{
  "d_shared_expert": 256,
  "router_score": "sigmoid",
  "normalize_top_k": false,
  "routed_scale": 1.0,
  "balance_loss": 0.000503,
  "router_bias": true,
  "init_std_qkv": 0.0175,
  "warmup_steps": 200,
  "final_lr_fraction": 0.1
}
Below are experts of layer 4 (counted from 0) of a mixture-of-experts language model. Rows are named router (the router's row for the expert), gate (a neuron's input weights, with its number), up (a neuron's input weights, with its number), down (a neuron's output weights, with its number) and show model dimensions 128-255. Each number is 128 + 24 x the weight over its row's rms, rounded and kept within 0 to 255. Numbers have three digits each.
After each expert's rows: a language model's description of what the expert responds to. This comes from a sample of Wikipedia text that the model never trained on.

# expert 4
router:123161097105135142144121134147124142153089107084115138118115122173132162117146113145118148095119106104118092178119111103089152121146129146102146098128130091150147140121119128137129117137158121115116113117174194144129065168087092128117104128109149111118082090139117098149134136153133139100123111125094055145144109096141140127122107140100146131088133136122110166122139098135131132109135
gate4:156100148115141149156101186123168130152117133103094161111158095169121133101124148117110123131085129141134124104168108129097100131162115141133124114100131091180139128089125163173127127132130130139191148110110115157130141120072106128148134145121159164119132117085127126077138095123126156155121136146124135106114121099109120155149103125120093145120152116118130133136101138144147168150147
up4:101167160122140090156128124092136153129146143120130123119175084143131112102163101143105179096115113102149086096139140101115129161101111153106116103085081115172132115107101165116087126163148115136143142114157127161142103127160122110100116105166157136154109141095104149166136148128116170141101119129130110110134154152130100171123092100103150143109131123154136107102112113144098134145137
down4:121153138114095092097140116097122131091133089136130099132137123135163130143110165153130142088066102139086164119135108134118111137121134208133105085141124112131132082119118119145133118122119124154104160137070147126109110152126096110095123087139140137149081142162129130131185137123090141118112139137165117137136149151124157104125126113070093109127138085103097063105137098164126138093150
gate5:125090142129109117166120146081121159141101138146102167146065121166159124134121168120156145145128109164105119151111120088136164095149137118153110126116101182170125140143099151107124138122157113168126121110174141118140095144116121134158132123107162127104130084131136127140133122177119128085134123107114142108141084145144110093112063118077143122115110145128135163148134177126142150096112
up5:130120124126074106185094130077114144137117125125110172119085107129166132162122162138143158126123117131094127176132126107120132121155099110176100117134126154139137147155134149124117110136171123147168136113142118107151102151122110143144132114137169119103118117163151109138131112148131141064133154106088156110104116140121149113104059125112135136125137110133142144143133194130119120136107
down5:109139094128144106141077129158117110110122175144115139145136053166131124136143100137106127125125095122148124138116112135128159182113126138137092120141120118122105138116164115160131098160107135153152101130098134102133158073131150182151131128137117102134123150104133138182116168158102103130156152159158097159111112124141116155117117100130138085128125124125124079142153148110137153103109
It responds to: Plural noun endings. Plural noun endings and whole plural nouns in general prose, such as students, systems, f-ins, f-ines, n-ights, plus the dollar sign.

# expert 8
router:098106164110160097129122148139168158136108129126112118168171108105127096126132098125142158071138112108114118133130123109164160086129172123117120142132128117107104133172117109097116107133132115138100103105144132159115129154149126133091163106176106186166148120138124116103104111157129106123099126135091106134122123113170102135135094160105156118118134167119139159108155108142107107082104
gate0:145122134158116119129112165110144132136115146132136145112112153121133138118129149094140117181121143112156066105130126125129116092160124150127095139172149117164104096141127085115126133126151141122149149123155143132123111130150132139152082104119129116094126124185148163150150160078109118125100055106111081161168114137125147173137117097111133133112147142093130125152106116112100138154115
up0:091105123134101119118097137093169157118178106155141082149148164120145129125131090132144120085146102171109159146089157116132084131173111112108118106113126157143163151117164148142169110144171117171149094150096080155113136156164133120161109150113120100171093126100117109130124146126137103129151165127158150146103110125136142102074096085122115157119119125128122153152153111110106126105132
down0:109087177090122135105087126168103182153159127142137114158104165162107134191148117119123099156186118131114094173154146148087124082148115135125129121127161116117127129116077089113157066104167114113168113141152116113141180138133122170102124159117092094158116119159152118126125125133140160130106112115113111069100136115140114163112122131115180092138139121131134113130156151138092140159150
gate1:158136111173120129165094123123126121124166088139116140123095117098123107141180159141115153123144151149132119119135170135159156100095128134182119109146113136100141170112150101141153141122106134173154146148129141175147113120082128099087163160122145111132128154072152141100175120145115120119092099162153150107110159137137122142106113137129158191111110088157118133089154128143148104117133
up1:193103127150099145106119115176080138112148131118094147099117131129086129093102111085158095106140129082111103154142137155137150128156109150164084145146159120116141153161146113108152147140137112159119130149146130160151135135101133117169087157145103147164125130146135115110150144131113156091151137157102126107120185100150123151111103143098152099156126132128135118134167129160084113115147
down1:102142126101103089160147167126102131136162103130116145176129105133100140098155121166128116084128111126142152109137183124167149123108192120138127099124153117166147099143131103166128128060160145098126123128124116157098097120126157134105106130137120110105055118147158132136123091135147130147163111121147159137126072120158119119137166135107090126166128084082110159136116136166098118139117
It responds to: Common quantity words. Short common words like one, all, well, many, long and two, plus word continuations after short openings, such as v-ast and b-irds.

# expert 11
router:154117133185130147112107113114095172073146144179101152167142137160100135091105133105144094158151114143125144105142107129097141126102137130147126147142120115092201142123105106132136104132150114147128109123176119127121163131140110121097130148145138157136159129119156094152109179149136189132127106117100108117129143136159123118148131202109148126127127118090135142160084084114099117129120
gate0:147124105102117145160150100140128125115157137130084164120124117122085127122175165100145103161142097147103107147131152167138122149121110131180130116130104133107138116143151172118155121122159156097134133084145067154100131110160120102151125099110130113160131128167090106138095152117140137164131115114114145138122154119098101125112126116097132117130137166114136138128107098141095118148118
up0:113130141140148113099099101133122156094120146099177136132084159148123161121146117132157136141166136174110135129128115108120142164133140139122155132118134158125099138168122099188139118116102125097105122134129151147136110148157117113101100138127129141086116068130138118152139085162125156132105130166138128127147147139137119127145160143146157123115116121141144100122126138168123169071135
down0:123121197143137112131140125118147137081167131124081107127126149148129144135076151117121125168135142146157168155139127164145149096081146099116105158079128129136122130125115148104156096100160150134125171144119158126126137104164119121134133125083105152113112087109101074157173126099118140126109098149124141116147146136155119148144185173102122165157101084144096137100126115095125127152117
gate1:106147124141119126123133129115147086139120098093130139134110138138102117126135141154145115054107115088089128178151146106156149142105142097149125113109137136171094109123118134157126114140124128122156107151150121132163115144061088150144157160126161149111138127131113175120126122118155123131143119079140146123180114144090147140115101097120104118137083092107106116150135131112081111123081
up1:092099114098083104156100112084118100157102110116104080122089137146161119098116109140125118142122103098110105124131105126129150148132131121110151132118103164110124132136138113141131125115109125070119132117138132168142137100150154151124135088147149089142109106132101159126121135159124111143141119161134158142126131109143146094109094178188161102105143135132098190116102120126097113068134
down1:100144110147130146104145108135162103114066106092100141101159158136116080155144119146143179139120121119093127154136122107117112137157141130117130129110170160089116157143109111111105163103115132169153142102115097097131165101119135135125149150198152137128148129101136131129143129084163102124133127159163144110148118126135131132114105076122115135144173084178101143107099102131160101114090
It responds to: Music and film vocabulary. Words about albums, songs and films (composed, release, debut, Critical reception), plus pipes and colons in tracklists and discographies.

# expert 12
router:132160161195098090107154114137143143169095137145092154165115132113123124142090108122173120107111139143120142168153147130145147117110124131171138141108152078174117149120110150098140112100095116138112125097167125157101132114145094096135149173103158140132163104117135148134137139122149122123152103071116130128149145112125127109124113130184102122116111101123126163115125115070115120186121
gate7:115123131134163118130120126147129159073144148134166136123142154124125181102129146176129135113125163108169102125145120101144125154111117135126091116132121102109131086161124191123087148099143131134102130164084123140137094095160140165117159127104137154132178110129113126111128128106135166139121066157140133108117129115137121131143124128133127161168140100102133152145119165171152134153138
up7:158160163138141141112093184135098130122107174129103135152111141103100150127124139135122102141118105124133121100097096158097132129174140143148114110139143112119125159101147140129141101167099152085171115147188136104105173150096113082169114152151143122098091127187105173144127141142126130136090174134116086114147126128124160146147118112126124165104096126141096126134142115134145112149119
down7:148153135137121102110136141089110164153089123136125142117121118163138153121170140133091135132117124144151120094110138171142127159098117134154125122097136118150106151075127121136146117122109122087115122136130070110129134091137101107185139139117135119123079120124101124163086106127088119124111125134175072118106150120141126175085104149171122166134123124163136095096153169124140127129090
gate8:151158109129131133115144153126129116142181112147112159184140112127157103157110132077125136140134106139125060181120138139126108145134134154096135155120115127118108132170099145112152165123141169126134105192111115142110135146137119135101138147172163078137123142148137114127135129124101154124165122118103110166153187116106138120084127102137101063134159131122121122106060134145137118110106
up8:118167117115108116131114126103089125127187110133107161198122128137115126116104085123179143118154132182102159166135156149134155155103138091134090086108111123183096121131106165132130126136146139151172095145127080110141138162123103185124145095126132101122134113122141132159072103124132124120121126107114097124166128128124119093075124089152101120115187100118090142126083137108136122135128
down8:167118123114123154146128153115120120120162163146150110111197149104180175128154091106155130099123111136136104153090145123117111146132116119135118147109105139155111123159145134155096121139112129112139110142120112119129132136100106131130166132111132113136136118148148123177100160100133082133119161128163121149119110208147178176105137173141126087123151120100133154167073117160130170104081
It responds to: Sports statistics. Sports report and score-table tokens such as Total, points, football, yards and championship, plus numbers and pipes in results tables.

# expert 2
router:152113121138145150112107131125113133097140160094134169147136121156105102128164142119185090131118173128116079099152122161127128155148153126162167093108132136149131133174132150116117078081105149153090083083146168129099134117151115107129101170099135154132112172114083135132173148134122137137087136113132101137127127133127113146121146148164102160120120157138153121136163160144094131149123
gate7:152172116161128152144151132138133131123143138142147110136130157111099124074126095109127122090175099147162141119110097129102162114081108117136099136138124179131155124126148130128164125176137097096091116083147110128182152109158147105106148096178144170136113137104117118125175092134088132153105154090117141132071148124108130157153075113143106144127108108125116120140110109144134116129121
up7:109104117111138092118119111112089114103088173129160133111142140124132164130098146114084096124155178125129139149130100127150147124148110165191157128135162123141121130136153138121152160142135100155113136131105122105139132158108116115147099158131142117142095130107093122097156147141082091164114152135119130118086108142149119113124160159132110173147159148157112170105099164121112126128121
down7:090149133117137125138131170140140118111095105149151154137115091094123132106100130111159158129102097122158091131097115161121168166137191176123132119114127137184112154116155101087075116122148184139126128115098151118112131119142109120151178101115094141136190109150141098115126130083117117156127129131135112090180157127151129118122163114112160133128162122130150166131134134148117156127169
gate8:157136139140141155125135129100122158149131169136126113136137137100164121104152111129101139116115129109108097159117146090159143141131164089090115152093140085104137161149095122111105128164114133158119133119113070114139143166109134095108154142133112138112137153127132087140115117156141070108129112165112125133157104106067134113114118122158121166139129181140172134129106105077090155172118
up8:156115115105119148159124090149157102114092120147124148118101123126131114126126155123167091089162134162127145099122138159108140121132122176115134143125091126103130107115141126150149122112179152108109097125168160129131122135108117114152094092139176114157135134146173142118110146099142167139096130106162137116102132129167125156121120162130103092135144090134067135101118190139129105117109
down8:109111071113188115122118129162113117091102106133144184115079176150146125138153115145141092131129136107169148164129125166126116134144121153114140079135120151159083112123132097091131096098176101103133111108080103145130124147138126107113126091137122156141157072129099157130110134128136146158168101135119135137129117159178140156158133129125088140137130135154115122139095139159181084108162
It responds to: Number digits. Individual digits of numbers, especially the first digit of years, track numbers, scores and table cells, such as 1968, 12., 19–25.

# expert 3
router:138128154137134141120101138137126146143122137108098127148136125107145142158114153163117104136153104100112116126174099160118185133088154127146146136130079075165140145165121134135112138083133144136133122101099116146106104138151086148117139110160095103145139158119151114131127139138128158135125118137133109137103104126150127137162105146136137175116142150091118128120115122124151194124149
gate4:110122128161118127075126169123122142142137094141084125132118181141153095102098092099122114122147120161145126138119127123115150119116156170139116125177130106129124137145140117126167122159159135129147074117131150115128108092124167107147127181159141112148094173154145126120123146107123124105172154118149160139141138112138106115129080112166110146135125144141124114123115157126104125104115
up4:135113091122087105103161144136140149081150129140108154123110157157103168128154136125104125142098127138170148118108140136120161157136129136109112131132121137107138109082109180123128135131123113104097106090179147113136118097104159092095149105142127116171135146148095107147130117097105154104114111103133142121131127113159136135143084118101094133102135124170127116095161136162091132153116
down4:139123065151131110110101124162100125086138139129138148123173121146095182105143144144151099109126105123137125121141127134110161140132089095115145139124137135118114111114143137129132098177099109164122153152129144124144144146136116131095170117127137173116123151082171168103082113120087148148133127131075117146116070132136101096135113101165105142089130132092153117141126102093178146124107
gate5:142137129127164099133113147146165120101079120158126146136094120128080160123121152150100141088102079113132129133100142126147148128135173084162130161117119126101138119132107142083135094110081142141135101142135120157098151099097160137101186076112090118117103107101168141103144105096126089115105124106141113143114129125118128108117118123166154135116138151123167166079122111129094129104159
up5:094115116122149142123168138120165129125175133117137121101145109091158125102131188127148167144141169130100161146138130169105161092115133148083118114155142115128158167127183115132109156077132169115136130133083124081136110118131151090101112146178108135167139155098184139146140136135120130113141134139129118114100113154143086130097112156102149118125087151148100160133131139097108119138109
down5:157141130148096156109128123101143110158111135107131113121140110097124137108142119132121098141128098141175145095164100177131101101127145168155153098146087121167158100141128089142150106127134125135136126143124147128073129141149148139133129107138103116100131174100152108147143149160104127092165071148155109153138105131145172127135129136131125145116115076147160148116118099131118169164143
It responds to: Clause connectors and verb stems. Subordinating words such as that, which, when, after and until, plus middle pieces of verbs in narrative prose, e.g. supp-osed-ly, determ-ine.

# expert 14
router:143121116163110129130173128149142115152101110110141104158116126134084147153143181111102106118131141144115117157131083112092143169162088121123125110137127099176150155101100077116159161109134092137116167141115184133129134149093120120163131172133124118099149148121136121132153117171119124123131152123131049126120126116166147103092130151122113116128136137106130097157125096063149138149126
gate38:127109120155125143150123140094151086047104115084161103179164155110121117112133118123105104128104129130094127124101131131114137122098172140128150114117119083129134110102106114078142118125176107142134114111125178176147120129119141132153112172144142159097108104151103099126126107131125132128121130124149102174136130146121183143135119131102107155138153151133137131092112129091143138117141
up38:097158141129126081096116121158149168157169119131098112157156149138129120095122130111101093076120162112106159144111141130088193153151125120132115078095174120140091133130102092145143089139079105134114091144094146152133121158110141116090091105120118152116130142141080127114114084123122096128154145135129136101153101136097102163167130165145116126117121132102092138182105134147143125093152
down38:147166161101119163100101138141117153122115133129085095083160143142121147110157097156110119101142118105103097134123128101127123159141109160109122095140147139127138106148113127145158106153131135138136113184112146126143150149119132159084132080130120111126087143112157126140192109105128112154087154138117132058164153158117122087122133110104083139123095123113096126145107110171175077137140
gate39:120105135169123112142124114119120101117126085133099144155159100147113107160164125105130116137147114120144125145102123121112133163111128119142108106137130121153142102122140135134151101134116112103125141119127155092179119102137127131121126110156147122105138150101110134091119092101214129110121104126158079101165167152126113138097130135141115093128166122161121114141147132110155129118122
up39:102165101112141139128158157134120114164154118137138124143131147093140119155106174112150143079089105071101140118091153168126168096144135142137139086129131132108121180110106139129135102115089154136157130128125145103126115152157137186116171144111097125119129152098129143110124149147140138082138136182116167116176126114118130076138160170122098157096132112088123139120184138129155114110151
down39:141103118082174101150085086140130113108152138148123097147119099138139156141142109123134152155130118090100168130094107104148116123146108124135106153122134147105115125133107101143111119166155192116183138112122123148095112145090119139135114135081093145138100152106125110129102154132113107144163118155073176109123102162118134113111137114108101129098100115099132144124114135107105154127132
It responds to: Formal word suffixes. Middle and ending pieces of longer words and institutional nouns, such as cr-ust-aceans, Pre-fect-ure, military, government, Commission.